{
  "n_layer": 10,
  "d_model": 256,
  "experts_per_token": 4,
  "d_shared_expert": 192,
  "balance_loss": 0.00298,
  "router_z_loss": 0.0001,
  "n_groups": 4,
  "init_std_router": 0.0334,
  "lr_router": 0.000852,
  "beta2": 0.99,
  "seq_len": 256,
  "steps": 2820
}
Below are experts of layer 6 (counted from 0) of a mixture-of-experts language model. Rows are named router (the router's row for the expert) and show model dimensions 0-255. Each number is 50 + 12 x the weight over its row's rms, rounded and kept within 0 to 99.
After each expert's rows: a language model's description of what the expert responds to. This comes from a sample of Wikipedia text that the model never trained on.

# expert 62
router:64 62 50 42 49 29 32 43 53 48 77 62 46 53 61 50 29 54 62 55 23 34 45 53 45 54 48 45 44 42 61 65 38 54 51 37 52 51 41 51 53 41 62 66 59 57 44 60 47 50 35 64 53 75 44 56 52 56 43 36 50 35 42 76 63 39 53 36 25 35 62 47 56 44 58 31 67 68 54 58 61 76 51 50 32 51 58 41 73 40 15 40 51 52 49 45 55 47 63 41 54 49 71 50 57 48 30 50 56 41 67 59 51 53 52 58 52 58 37 61 66 67 61 37 59 65 54 47 40 44 31 36 43 67 51 59 71 40 32 55 70 60 32 42 35 56 37 74 49 57 40 53 31 47 67 45 49 41 58 42 51 57 65 62 69 04 38 59 66 68 50 40 59 46 58 52 53 38 45 35 84 67 57 40 37 26 50 56 42 61 71 59 73 44 52 44 41 61 46 47 55 42 60 56 46 62 68 52 45 46 54 22 48 40 41 40 41 57 46 55 56 39 25 41 62 53 66 53 61 46 52 60 64 72 74 62 49 64 65 58 56 62 49 51 35 55 55 44 54 67 62 42 58 46 46 59
It responds to: List separators. Commas, semicolons, pipes and hyphens separating items in lists of countries or cities, plus list openers like including, especially.

# expert 13
router:58 53 32 41 64 35 41 30 50 36 54 49 67 44 64 37 43 51 57 26 39 37 46 45 40 59 52 27 25 52 52 61 39 67 60 44 61 31 40 66 58 49 61 50 60 65 28 65 56 43 38 64 38 77 34 31 63 41 47 47 38 50 34 43 49 45 38 47 25 58 68 53 42 47 53 43 57 62 29 55 63 44 71 53 38 44 44 53 63 44 27 48 41 63 53 29 58 62 53 55 30 57 71 56 46 61 47 60 44 60 56 42 50 43 62 50 36 47 49 45 49 67 60 51 41 46 59 39 43 47 46 44 47 41 37 56 66 38 44 54 69 48 52 39 27 50 33 59 38 52 29 44 31 54 71 30 46 34 66 48 37 64 49 53 56 31 38 66 61 53 34 38 57 45 64 60 68 32 54 36 55 68 54 39 36 35 55 62 50 44 61 15 51 48 36 65 38 49 31 35 55 28 73 61 50 65 54 66 47 72 64 41 56 40 39 56 52 58 42 50 65 65 22 48 70 35 56 47 52 42 46 37 47 53 63 47 65 57 61 56 51 41 56 56 21 38 58 40 51 45 36 55 55 21 67 62
It responds to: Articles and coordinators. The articles a and an, and coordinating or and and, starting a noun phrase after verbs or commas, as in "a two-day event".

# expert 30
router:75 52 68 31 51 48 43 28 70 53 66 47 43 46 65 54 44 55 53 45 51 56 49 54 47 61 82 54 51 60 54 74 44 74 62 48 50 51 60 59 46 24 37 65 52 55 37 43 44 58 57 63 52 59 30 38 66 50 51 34 43 35 21 51 45 49 42 36 39 48 44 50 61 41 69 48 65 59 53 52 53 90 61 51 46 46 43 55 66 51 64 57 54 63 45 44 56 48 63 20 28 56 43 62 75 40 47 64 44 58 60 67 44 54 46 46 43 48 48 45 55 51 47 47 51 69 47 26 52 50 29 47 45 54 37 58 64 46 44 65 63 59 48 41 51 35 52 57 52 65 52 55 38 57 72 37 56 37 70 32 47 53 53 61 65 10 34 76 59 58 40 56 65 29 43 65 52 48 42 26 63 45 48 38 48 43 71 56 29 53 70 44 58 48 49 55 39 53 39 49 52 36 50 50 64 39 60 48 41 60 63 52 88 52 35 46 44 39 41 71 47 43 32 38 56 34 60 45 56 49 47 42 65 46 65 72 55 71 62 51 65 50 68 46 53 54 50 49 44 78 49 67 58 40 55 57
It responds to: Score digits after dashes. Digits after an en dash in tennis set scores and other results tables, such as 6–7, 4–6, 3–5.

# expert 8
router:62 43 78 45 62 40 43 37 75 56 56 66 56 62 47 66 30 56 54 38 45 51 40 57 33 56 87 49 55 53 37 49 31 67 44 30 55 36 54 53 71 37 47 85 62 48 51 67 64 44 46 45 45 68 31 36 70 49 54 28 52 35 53 51 44 53 47 39 45 48 44 37 59 37 47 39 57 72 45 33 52 94 59 59 30 42 54 52 60 37 32 44 44 43 55 37 52 31 44 30 40 46 59 48 60 26 45 56 55 76 49 60 47 44 48 35 42 41 42 46 62 47 52 45 47 55 65 32 37 44 29 46 55 71 35 57 58 46 34 56 48 53 49 47 41 57 45 59 36 51 40 43 52 69 63 51 33 38 59 34 30 62 48 40 73 37 54 59 53 48 51 45 45 35 45 34 69 48 50 48 67 61 46 58 50 33 64 63 48 58 65 42 59 49 32 61 61 78 50 43 48 28 61 65 54 47 69 52 45 42 59 41 55 55 30 53 50 39 05 56 45 62 43 58 47 30 61 56 61 43 43 47 62 58 59 58 41 54 58 57 67 41 51 59 46 49 48 37 34 50 36 68 56 42 49 52
It responds to: Codes, years, units. Digits inside reference numbers, birth years and ages, plus unit tokens and open brackets in infoboxes, such as NRHP 88-00-1149, lb, kg.

# expert 39
router:36 62 54 45 42 56 52 36 76 54 76 43 50 44 59 57 10 55 49 46 49 46 35 56 56 55 67 54 34 53 37 68 39 40 60 46 55 51 61 46 54 36 45 61 54 52 48 43 35 36 34 47 55 51 30 62 52 66 52 42 53 34 31 63 57 56 48 42 43 29 67 32 52 64 52 43 60 51 52 50 75 80 79 42 47 44 50 46 58 50 24 53 65 59 59 55 54 50 42 51 41 43 60 68 65 62 56 60 55 52 53 66 34 54 48 51 33 32 51 60 60 44 51 34 36 60 65 25 22 35 25 42 48 43 52 63 56 39 52 66 81 59 48 42 28 51 44 53 39 61 52 71 42 55 61 37 35 35 53 31 36 54 34 65 69 26 44 80 56 55 45 39 56 40 42 38 52 36 50 32 63 53 73 45 47 35 50 45 39 67 60 41 63 38 43 57 35 44 42 46 55 55 62 64 66 37 67 68 44 51 52 57 62 49 48 45 52 35 29 69 56 46 47 46 69 17 65 42 35 38 27 36 68 52 64 50 49 59 64 47 63 43 33 48 44 47 52 42 40 54 44 56 45 47 50 50
It responds to: Slavic and Spanish surnames. Middle and final pieces of Slavic, Hungarian or Spanish names and places in sports tables, such as -ić, -ović, -nik, -ski, -rez.

# expert 56
router:66 41 42 37 61 52 46 51 70 48 49 56 49 43 60 47 20 44 56 50 51 48 59 68 47 45 78 46 59 54 42 67 42 53 54 37 66 31 57 49 63 59 51 60 63 43 44 56 41 56 32 64 50 56 39 46 67 41 39 35 31 39 30 55 37 54 59 41 38 23 42 69 39 51 45 49 52 63 56 62 53 50 67 32 48 42 56 58 70 20 37 54 42 59 47 45 55 52 68 36 51 45 60 56 66 34 44 56 56 40 61 85 58 52 51 41 60 50 39 46 43 42 65 35 40 46 43 58 64 29 39 46 52 65 51 49 64 50 50 43 46 59 43 29 32 35 33 57 41 70 50 54 43 56 63 53 42 34 60 33 25 59 56 54 43 42 31 52 72 44 70 28 49 28 53 45 80 37 44 37 65 59 71 39 26 29 58 35 42 64 67 32 52 33 43 68 36 55 50 58 59 55 83 63 59 68 64 58 51 60 55 47 81 51 40 48 39 65 40 46 58 54 61 39 69 54 55 58 43 30 48 40 49 51 52 54 49 71 64 48 66 45 54 31 39 30 42 47 37 58 46 69 58 53 56 40
It responds to: Place-name syllables. Second syllables of place and proper names after short openers like La, Ro, Sa, Ni, such as Ro-an-oke, Ni-ag-ara.

# expert 12
router:74 42 63 33 60 38 47 49 74 44 47 66 52 42 62 61 41 38 40 51 48 55 44 45 41 60 66 34 28 64 44 56 40 62 48 29 47 40 41 47 70 43 35 57 46 57 61 54 60 52 48 58 51 89 40 50 47 47 40 36 49 45 18 55 44 57 43 48 29 52 54 57 68 39 61 34 46 55 45 52 61 71 56 39 31 47 68 50 63 24 18 57 35 44 45 38 60 55 48 22 35 59 52 65 78 31 48 49 49 63 45 56 45 40 61 38 37 43 25 62 44 44 45 29 50 48 68 44 60 37 32 46 39 59 31 46 68 47 26 52 60 59 55 65 43 54 32 68 33 46 42 53 50 62 63 45 26 45 84 40 43 62 47 44 63 38 47 49 61 58 43 57 56 38 55 46 66 39 59 47 71 62 41 38 50 34 42 63 36 46 67 50 49 46 38 45 35 66 56 49 55 45 42 60 48 68 46 57 46 35 48 52 58 51 23 55 39 25 36 53 43 49 28 59 59 38 57 54 71 43 42 37 61 64 67 39 53 48 52 56 62 55 50 45 35 53 56 32 47 53 49 78 49 56 41 74
It responds to: Infobox separators, coordinates. Punctuation and spaces in infobox or table data, such as parentheses before UTC, spaces after ISBN, coordinate marks ′N, ″N.

# expert 47
router:45 62 30 45 64 43 42 42 72 35 74 53 38 36 48 57 30 67 56 57 53 54 28 62 53 58 69 53 60 59 39 81 35 33 58 32 75 39 53 59 52 36 47 71 57 44 43 60 37 49 26 52 42 67 50 57 48 71 43 38 46 49 37 65 59 45 47 44 36 40 66 53 56 58 51 49 61 66 43 51 45 70 51 58 31 40 33 76 51 48 48 45 57 65 58 49 49 58 58 24 46 51 63 38 69 43 44 62 44 59 49 68 42 43 48 59 36 51 41 58 52 51 73 48 55 45 59 31 48 56 38 42 54 63 34 61 51 59 55 58 51 74 58 39 40 41 32 57 50 57 42 47 36 63 76 39 36 35 39 39 52 56 47 68 59 45 34 60 66 60 41 44 59 41 35 66 54 26 56 40 55 55 66 39 38 38 45 50 64 55 66 22 65 42 47 67 55 61 35 41 46 61 54 58 56 63 51 43 43 68 47 62 77 50 59 73 37 39 43 64 56 26 41 33 78 26 55 65 48 49 56 39 47 71 50 57 50 70 67 45 71 45 70 52 34 63 58 34 41 57 51 62 51 32 49 44
It responds to: Name syllables ag/in. The syllables ag and in inside names and words, such as Zagreb, suffragists, myelin, inaugural, mostly in tables and credit lists.

# expert 20
router:49 60 58 41 46 48 38 35 57 39 81 53 43 34 73 49 26 62 55 57 45 45 51 57 46 59 78 42 23 69 44 73 33 39 61 45 58 38 39 59 55 43 53 75 61 48 38 65 42 34 37 62 38 50 33 52 55 44 45 52 46 33 24 63 54 45 33 19 53 37 69 45 51 40 49 42 57 50 42 40 60 73 64 48 35 41 48 74 70 31 38 54 57 63 50 49 50 42 61 32 42 51 53 52 58 33 51 78 39 60 58 69 42 40 34 43 42 40 56 67 59 58 55 21 44 59 59 38 26 47 37 33 49 61 46 62 48 37 41 48 56 55 53 36 36 32 67 71 45 60 35 64 33 61 65 49 34 50 76 37 45 64 52 64 56 45 40 64 53 58 38 45 61 43 37 41 58 38 49 35 75 45 54 58 41 28 55 53 41 56 52 31 67 44 46 62 48 61 52 36 63 58 52 71 68 56 69 52 55 43 61 51 66 47 36 53 48 44 43 67 66 36 35 46 51 34 57 54 36 44 50 42 61 48 63 68 58 56 64 58 61 42 54 44 43 30 50 48 41 53 41 79 68 39 51 56
It responds to: Surname endings. Final pieces of personal surnames, often foreign, in rosters, results and credits, such as -ović, -owski, -sson, Rodríguez, Goodwin.

# expert 37
router:56 50 51 26 59 44 48 34 62 35 72 48 57 42 51 40 37 57 48 51 51 46 50 68 50 54 58 53 36 52 42 60 32 72 49 32 50 41 46 58 68 47 44 76 66 54 38 52 63 47 36 62 40 52 39 49 70 58 40 38 38 44 43 82 60 57 37 27 20 40 62 52 56 33 64 57 71 60 45 52 61 65 72 64 36 41 50 58 71 51 20 56 45 61 46 46 66 38 51 37 23 64 68 47 74 46 42 53 42 53 44 64 43 39 51 58 37 41 41 42 57 45 64 48 46 73 53 41 35 37 57 46 52 60 29 49 61 40 41 52 62 43 47 64 54 36 34 64 47 52 35 42 43 57 56 50 36 38 43 56 44 58 61 64 48 32 59 56 60 59 42 57 51 48 42 43 41 55 71 41 88 45 45 49 44 36 69 40 42 64 68 44 54 42 44 53 45 69 56 38 56 39 67 62 53 42 78 48 40 49 46 51 55 55 43 62 49 33 57 51 46 43 38 37 52 44 48 27 69 34 55 41 67 67 58 63 49 57 74 37 63 58 46 43 21 57 66 26 44 64 68 54 67 44 53 77
It responds to: Birth dates and when/under. Tokens around dates in biographies, like "(" before age, year digits, dashes between dates, Born and Died, plus clause-opening when and under.

# expert 4
router:55 52 69 44 78 44 40 35 61 46 55 50 46 46 45 72 39 56 53 36 42 40 39 52 35 65 72 52 32 69 49 68 47 62 46 33 51 58 52 70 60 14 70 58 48 63 44 60 49 60 37 48 55 71 55 55 71 54 44 40 56 50 61 66 51 55 35 23 30 46 61 31 44 45 66 27 41 55 46 36 47 61 73 43 49 54 49 62 63 24 43 50 44 48 45 23 56 50 40 45 40 39 70 63 50 44 56 43 46 53 63 77 39 44 68 52 33 36 42 48 67 42 53 41 80 56 51 52 46 28 26 49 48 51 38 49 71 57 51 60 51 62 46 46 31 44 40 48 40 69 40 53 44 56 68 55 42 24 61 39 38 51 51 57 49 10 61 51 49 51 44 35 60 34 44 58 60 35 63 48 84 51 58 36 43 54 55 55 39 67 53 53 38 22 49 66 43 59 49 46 54 34 65 53 58 43 73 57 43 64 48 38 62 45 53 46 52 55 42 51 47 37 48 54 56 44 53 66 76 31 38 56 58 50 43 48 56 49 72 57 61 31 51 50 49 47 61 31 52 63 60 57 48 54 49 71
It responds to: In and section headers. The preposition in (also of, with, across) before noun phrases, plus closing == heading marks and table separator rows in sports articles.

# expert 34
router:71 56 69 40 58 42 39 24 50 52 56 52 64 44 68 56 29 60 62 24 40 49 43 65 35 72 69 40 34 50 62 64 32 69 53 37 46 37 55 78 59 34 58 59 43 66 37 57 57 47 52 60 51 62 54 37 51 45 46 26 34 42 50 55 55 48 45 41 31 51 68 40 71 24 49 41 60 68 33 50 61 80 53 48 39 34 53 37 44 52 43 52 58 56 55 40 64 62 74 49 33 54 67 57 66 62 39 56 56 54 61 55 40 37 49 45 55 72 43 56 55 52 54 54 60 56 63 36 44 41 51 25 55 50 31 63 65 27 44 61 47 59 42 51 34 47 47 80 47 50 31 65 39 58 64 38 45 48 72 35 41 63 46 58 56 38 61 58 48 66 43 56 52 34 55 44 51 34 49 29 53 64 58 47 35 40 68 52 42 62 54 44 49 40 36 49 56 64 53 42 55 22 44 56 52 51 79 53 48 72 48 47 60 42 29 42 48 47 53 50 58 35 34 46 60 50 55 50 64 54 38 37 69 64 62 51 68 65 72 56 61 48 61 31 27 55 55 39 45 68 25 36 49 44 60 74
It responds to: Commas after digits. Commas, mostly after numbers as thousands separators or in dates and score lists (2,500; April 26, 2022), plus do, did, does.